Experts of a small language model.
Experts: 160 experts in each of 6 layers, 3 picks a token, a sigmoid router.
Training: a variant of SOAP for the experts, 352M tokens, 5372 steps.
Below are experts of layer 4 (counted from 0) of a mixture-of-experts language model. Rows are named router (the router's row for the expert), gate (a neuron's input weights, with its number), up (a neuron's input weights, with its number) and show model dimensions 0-95. Each number is 128 + 24 x the weight over its row's rms, rounded and kept within 0 to 255.
Before each expert's rows: "gets" lists some tokens that make up at least twice as much of what it gets as of all text. This comes from a sample of Wikipedia text that the model never trained on. Tokens count by the router's weight.

# expert 84
gets: " the", " The", "The", " a", "the", " an"
router [128  95 132 133 137 159 110 134 157 122 147 128 128 119 107 127  90 128  90 177 155 130 104 153 135  81 109 139 107 151 118 174 147 137 128 137 143 114 120 111 132 146 145 128 138 157  89 134 117 150  73 168 174 126 118 130 130 142 117 141 126 118 123  95  89 129 172 122 119 177 125 114 108 141 152 136 110 180  76 102 140  81 154 116 108  81 128 122 105 106 113 176 143 108 105 129]
gate0 [136 117  76  71 140 134 140 180 118  81 150 152 152 114 123 129  95 126 132 105 128 116 109 106  72 148 145 151  96 114 139 117 118 138 132 142  89 127 160 100 138 147  90 134 112 148  89 176 145 145 106 145 121  47 114  75 129 139 115 133 131 117 151 109 132 135 122 149 134 127 121 142 111 134 132 113 145  99 129 156 129 113 119 137 123 121 127 144 138 103 167 176 116 173 132 109]
up0 [111 135 143 186 171 131 106  96 122 147 108 108  96 109 141 126 142 112 130 171 153 123 147 134 169 145 124 109 134 170 138  93 145 139 128 136 177 167  75 132 136 117 142 133 147 114 179  89 105  95 124 115 110 149 117 163 120 113 138 106 136 129 125 143 116 111  99  90 163 124 131  84 153 112 115 145 118 175 129  74 119 142 112 116 121 132 135 118 127 155  85  96 112  88 134 120]

# expert 122
gets: " in", " on", " In", "In", " at", " On"
router [115  85 131 112 145 162 134 126 115 150 141 107 109  84 105 130  84  72 144 134 148 112 121 200 138 126 115 129 113 111 136 157 186 154 141 110 140  73 121 115 133 117 146  96 130 104 127 150 103 132 110 140 135 126 114  92 131 127 159 108 133 114 119  85 119 123 151 149 115 171 156 109 148 134 127 161 139 162 113 111 110 114 164 139  69 140 101 107 105 147 108 116 122 100 134 161]
gate0 [144 129 130 123 158 207 133 122 132 189 141 165 129 119 136 102 124  97 102 170  97 162 163 140 102 121 152 140 138  86 129 121 138 139 154 133 131 125 110 126 102 162 126 123 118 115 150 118 117 103 151  85 152 118 144 104 121 154 136 109 119 119 112 119 163 138 130 121 148 156 144  95 113  83 148 128 147 170 116 145 165  79 128 113  85 148  78 104 115  91 121 107 133 116 125 148]
up0 [ 87 165 111 144 118 102 103 132 152 140 126 145 123 177 121 117 175 130 106 133 104 140 171 117 122 155  93 122 128  98 119 111 134 107 113  97  90 126 155  78 127 163 177 146 137 107 110 126 116 122 124 161 109 144 125 133 110 145 126 170 129 139 171 156 121 157 117 129 109 106 145 147 105 110  96  94 113 141 163 150 132 129 152  97 169 140 126 113 104 101  85  77 105 130 165  98]

# expert 72
gets: " of", " in", " at", " from", " for", ":"
router [133 127 156 137 136 142 119 119 147 153 119 138 117  82  72 116  80 108 138 154 127 161 148 156 180 132 128 121 131 167 117 141 192 150 100 127 164 125 129 108 172 137 154 105 154 138 167 121 117 149 123 155 168 127 121 123 126 154 135 192 169 109 127 104 135 114 142 136 116 178 144 102 116 109 130 147 113 159 119 114 145  90 110 144  99 107 102  81 103 119 130 133 129 116 135 114]
gate0 [115  93 148 112 156 161 119 123 137 146 110 160 131  93 119 155 125 130 100 139 118  75 135 158 124 119 110 108 140  83  75 139 158 166 114 100 128 100 102 141 156 175 157 104  92 104 104 102 128 107 126  89 138 168 136  68 132 142 139 134 139 132 125 137 145 135 109 159 109 155 130  92 155 143 129  66 145 151 146 102 147 176 107 137 147 130 144 135 122 158 125 105 147 138 127 135]
up0 [142 129 150 155  98 119 120  96 143 106 126  99 139 110 126  85 109 118  92 122 143  93 105  65 122 166 141  96 145 138 116  96 148 157 146 159  83 152 124 111 120 153 123 152  92 123 151 144 151 123  95 159 102 120 129 109 114 148 125 105 102 128 113 103 120 184 130 142 130 144 144 110  81  69  99 137 118 132 137 130 164  74 160 139 149 139 123 118 158 148 133 162 111 124  96 120]

# expert 118
gets: " c", "s", " p", "w", " f", " b"
router [125  56 171 145 135 122  95 141 131 143 117 106 124  87 119 127  99  92 120 143 123 125 173 133 129  99 119 143 114 132 105 110 146 155 127 102 148 136 119 133 128 174 154 102 146 168 154 129 152 135 101 116 144 131 110 130 150 147 126 140 148 146 102  88 132 123 143 159  99 124 172 149 116  69  99 151 178 170 137 105 141  95 173 115 138 118 125  76 147 106 115 137 119 124 129 158]
gate0 [104 128 166 154 134 138 137 112 119 153 129 147 128 105  99 120 128 131 178 135 102  83 150 121  90  80 107 150 148 136 116 125 133 142 130  83 130 134 103 151 144 173 114 172 131 138 132 142 162 136 116 157  93 144 120  98 163 105  96 117 138 139 111 111 133 140 123 100 154 119 146 143 116  82 136 140 176 176 118 110 129 128 139 122 118 187 130  81 114 123 121 118 141 111 136 201]
up0 [117 153 142 123 119 103 139 139 139  85 134 117 150 135 134 160  95  94 122 126 168 143 100 127 135 197 147 129 111 157 142 130 107  97 162 154 156 110 147 114 121 124 136 118 118 117 105 141 106 120 131 132 113 130 117 126 103 120 172 105 134 138 167 126 143 121 127 135 116 124  74 118  86 236 136 111 112 101 137 146 133  94 108 139 105  93  95 144  98 128 140 146 114 126 121  88]

# expert 135
gets: " ", " de", "vec"
router [169  77 178 133 180 127 127 172 101 105 128 162  76 142 106 134 123  88 114 117 144 118 120 186 152 117 126 138 154 153 106 171 127 152 126 120 157 138 136 106 133 156 176  90 134 163 111 128 137 133 121 176 106 119  89 102 146 141  87 141 138 129 111 107 119 160 159 124 114 124 144 144 129 116 118 132 134 127 135 137 131  84 137  86 110 116 142  85 114 117 146 126 117 122 103 137]
gate0 [124  93 154 155 142 115 126 150 133 122 135  71 124 133 115 100  78 142 158 161 141 163 127  86 117 139 160 115 188 134 129 150 156 171 107 129 150 148 115 117 140 129 145 115 115 147 200 111 110 132 107 123 160 145  99 114 128 131 140 119 105 143 121 146 116 133 171 150  99 136 145 141 108 112  90  82 129 138  93 120 129 111  83 101 129 122 152 116 122 128  88 136  93 114 158  92]
up0 [148 104 134 122 153 160 126 142 150 116 130 126 140  98 121 174 144 142 153 126 135 162 161 106 120 138 110 167 145 161 137  78 143 113  89 104  92 129 157 123 126 132 145 129  84 133 156 121 135 159 108 112 155 127 105 132  89 151 126  93 118 117  80 105  76  86 112 130 147 133 137 159 159  60 102 132  75 151 131 117 130 113 136 165 132 103 129 130 142 148 117 125 135 167 155 108]

# expert 92
gets: ",", "al", "ation", "s", "==", "ical"
router [143 105 142 105 177 149 125 129 132 111 149 138  89 118  98 134  92 115 100 157 134 114 165 146 150 131 102 150 109 126  86 149 140 124  84  73 148 113 118 106 135 136 120 115 168 137 110 195 166 133 121 182 143 130 112 129 114  90 121 159 187 168 135 132 120 133 131 100 121 152 131  94 148 108 107 167 136 155 133 138 171 109 147  95 127 104 116 127 147 139 108 104 130 134 116 138]
gate0 [130 120 113 119 146 131 112 134 139 112 104 123  97 160 100 136 143 150 132 140 136 128  98 161 122 104 131  63 139 126 103 112 116 133 102 143 122 153  98 140 126 135  98 111 114  99  78 122 144 168 149 121 141 158 125 116  97 129  98 123 145 108 161 125 166 132 148 118 139  93 108 142 103 156  94 132  60 151  92 154 123 106 102 101  95 130 187 108 158 189 105 129 107 123 134 104]
up0 [ 84 130 142 113 158 128 141 133 120 114 103 112 153 142 174 138 101 122 135 151 196 137 133 190 100 128 120 135 164  98 127 123 156 116 127 151 149 129 155  85 164 106 121 119 180 148 116 123 111 143 143 163 148 149 111 140  99 116 123 114 131  97 102 100 121 126 126 103 147 122 104 138 131  65 137 172  90 123 129 120  99 169 157 149 146 129 115 130 138  91 128 121 127 181 121 136]

# expert 105
gets: "te", " United", "de", "to", "ta", "se"
router [192 127 126 116 147 110 150 103 164 116 169 151  92  68 123 120 103  89 138 167 110 126 169 127 142 135  96 170 115 139 110 156 155 130 112 130 141 144 144 145 139 118 167  90 156 103 143 158 134 142 127 143 143 159 110 140 147  88 107 145 135 126 122 137 106 117 166 149  82 162 145 115 108 111 129 142 129 118 105 114 106 104 172  75 130 114 128  87 124 116 125 152 141 118 104 153]
gate0 [116 100 147 108 196 102 131 102 128 155 123 123 154 130 122 122  91 169 105 157 156 158 176  93 104  99  78 145 106 155 115 133  98 121 142  90 163 126 125 118 134 141 128 150 118  97 119 115 147 148 143 128 191 114 137 133 137  93 157 120  81 114 122 128 159 149 144  88 145  94 105 125 127 131 137 113 143 124 112 133 135 120 162 129 136 113 121 105 107 101 166 165 172 144 142 107]
up0 [136 156 149 154 113 130 138 160 118 136 122 136 118 155 109 131 101 153  99  96  94 141 114 179 166 148 133  87 101 146 124 133 152 134 143 144 172 139 156 140 121 137 137 129 101 156 131 131 110 105  94  87 122 151 142 150 125  88 108 140 149 161 104 123 131  96  92 129 161 103 106 134 142 146 114 118 143 164 120 142 133 155  91  89 124 160 107 156 150 117 155 111 139 176 169 197]

# expert 85
gets: " \"", "'", " the", " The", "The", "\""
router [133  99 137 125 155 121 130 120 126 157 102 138 125 140  91 144 110 134  79 153 177 155 107 130  97 150 147 142  81 164 114 116 146 159 109 101 142 121 139 141 128 165 160  77 151 143 130 148 117 146  91 149 134 138 142 129 148 103 123 126 142 150 121  87  86 133 161 163  87 134 146 121  95 133 110 147 127 150 134  98 125  88 164 111 116 122 141 124  82 134 105 119 168 126 117 196]
gate0 [185 130 162 177 103 114 121 147 122 101 142 122 123  96  95  73 136 116 109 136 181 130 130 117  84  66 123 123 146 113 156 117 139 112  89 112  87 125 142 146  95 161 129 130 143 129 130 145 149 132 143 159 165 150  93 119 158 154 136  91 126 123 102 131 112 127 141 120 125 113 130 111 155 145 118 117 169  84 120  70  91 119 138 133 143 139 127 151 121 118 140 127 110  95 162 139]
up0 [184 118 155 182  72 119 103 177 114 117 151 113 116 107 133 124 105 113 104 100 162 142 147 138 111 130 129  86 128 122 190  95 170 120 154  99 124  95 135 177 143 145 120 110 151 134 131 138 127 105 142 146 169 136  98 108 145 134 145 110 135 107 164 147 118 162 110  92 138 121 134 129 143 137 105 122 111  90 152 119  93 151 143 174 128 144 105 145 121 132 171 114 128 135 146 131]

# expert 126
gets: "s", "es", "ers", "ies", "ions", "ities"
router [133 124 149 134 153 137  89 152 137 117 154 137  99 103  98 117  82  90 139 136 152 155 145 129 137 130 128 138 132 153 112 102 134 145  67  71 146 128  90 131 137 153 165 103 137 165 131 160 178 150 118 178 115  98 115 103 120 115  91 114 115 145  77 129 147 112 159 119 111 147 123 101 143 127  86 171 113 151 112 158 116 125 169 115  95 142 145  93 107 143 136 118 115 110 136 133]
gate0 [ 98 155 152 104 152  92 167 113 115 101 146  91 105  94 105 144 108 150 139 121 104 156 114 155 112 116  87 127 151 148 131 130 174 163 158 140 162  93 121 136  61 141 114 149 135 132  87 129 113 121 119 117 104  91 118 141 164 119 132 162 110 149 116 163 119 128 157 115 143 120  90 134 129  99 152 102 108  98 120 159 142 124 143 120  82 136 126 110 137 131 139 137  98  65 105 145]
up0 [155 134 109  94  79 140  97 130 143 104 117 178 141 153 126 115 158 136 118 147 120 120 129  79 127 163 131 125 137 111 175 134 125 111  85 147 133 142 143 127 160 151 157 114 129 135 156  88 135 149 136 109 135 175 154 125  95 137 113  78 146 146 133 107 155 110 122 142 139 144 133 143 124 143  79 179 128 174 129 103 114 138 149 119 116 106 148 136 104  88 140 156 173 170 131  91]

# expert 48
gets: " in", " at", " on", " for", " to", " of"
router [134 125 162 118 147 155 145 125 118 110 148 122  99  95 128 159 111  99  86 133 151 159 152 180 128 149 137 154 109 113 137 140 160 116  73 110 178 139 116 146 172 129 142  95 123  90 148 133 137 135 122 166 132 130 123 117 110 140 104 179 149 114  95  90 137 105 151 126 112 147 144 101 161 101  92 165 126 168  84 107 143  96 145 129 107 127 115 101  86 142 120 123 144 151 156 144]
gate0 [158 113 143 153 124 176  92 116  82 103 131 143 118 115 173 128 103 126 112 158 161 149 102  91  95 161 101 146 122 161 133 134 137 106 143  98 102 146 148 144 129 115 130 149 121 115 150 137 114 128 102  87 166  99 140 113 124 144 151 113  98 153 119 136 141 191 140 163 140 127 154  98 176  90 131 168 117 108 137 189 119 137 161 115 108 146 115 125 101 115 141 118 120 125 145 162]
up0 [123 135 114 117 105  91 110 120 174 120 107 137 139 148 119 143 150 123 163 129 125 104 155 117 149  97 137  93 142 114 127 130 116 135 157 156 161 156 135 105 122  89 131 113 129 124  94 148  94 144 145 166 142 104  99  88 160 151 121 144 144 108 120  88 142 136  98 134 132 147 175 136  98 139 138  76 150 196 130  89 115 112 146 155 125 157 135  94 122  94 125 159 103 103  68 134]

# expert 101
gets: "ation", "ion", "ment", "tion", "ity", "ance"
router [134 112 138 150 177 116 106 174 140 110 107 136 102 128 117 125  92  98 128 148 146 159  94 137 129 181 148 152  79 128  76 137 144 151 121 100 147 162 136 123 105 115 158 112 117 160 122 187 180 151 135 152 148 106 116 117 124  91  83 129 128 138 114 153 109 101 161 142 128 136 126 137  86 113  90 144  94 153 111 143 144 108 156 109  95 116 127 136 140 141 109 122 107 106  95 136]
gate0 [153 156 106  84 125 115 128 122 166 159 122 133 138 168  93 118 148 133 142 115 127 130 112 174  95 131 107  90  89 106 122 124 157 128 166 137 125 171 129 186  95 135 130 111 115 130 134 143 137 132 136 109 104 168 144 107  73  85 132 144 136 124 142 130  97 102 131  86 136 106 121  91 148 115  93 141 122 186 155 141 131 109 115 132 135 115 114 111 157 120 107 131  89  85  88 136]
up0 [121 134 110 142 142  89  90 136 154 128 112 119 152  94 105 163 141  98 142  79 168  99 102 141 120 157 145 119  88 147 139 148 124 128  98 115  95 200  90 159 115 109 151 102 128 172 116 143 143 130 152 140 116 141 134 110 126 124 131 107 120 134 139 130 152 108 151 129 128 125 118  60 126 140  78 137 144 170 121 141 123  83 152 128 159 140 108 120 111 136 104  86 100 136  97 125]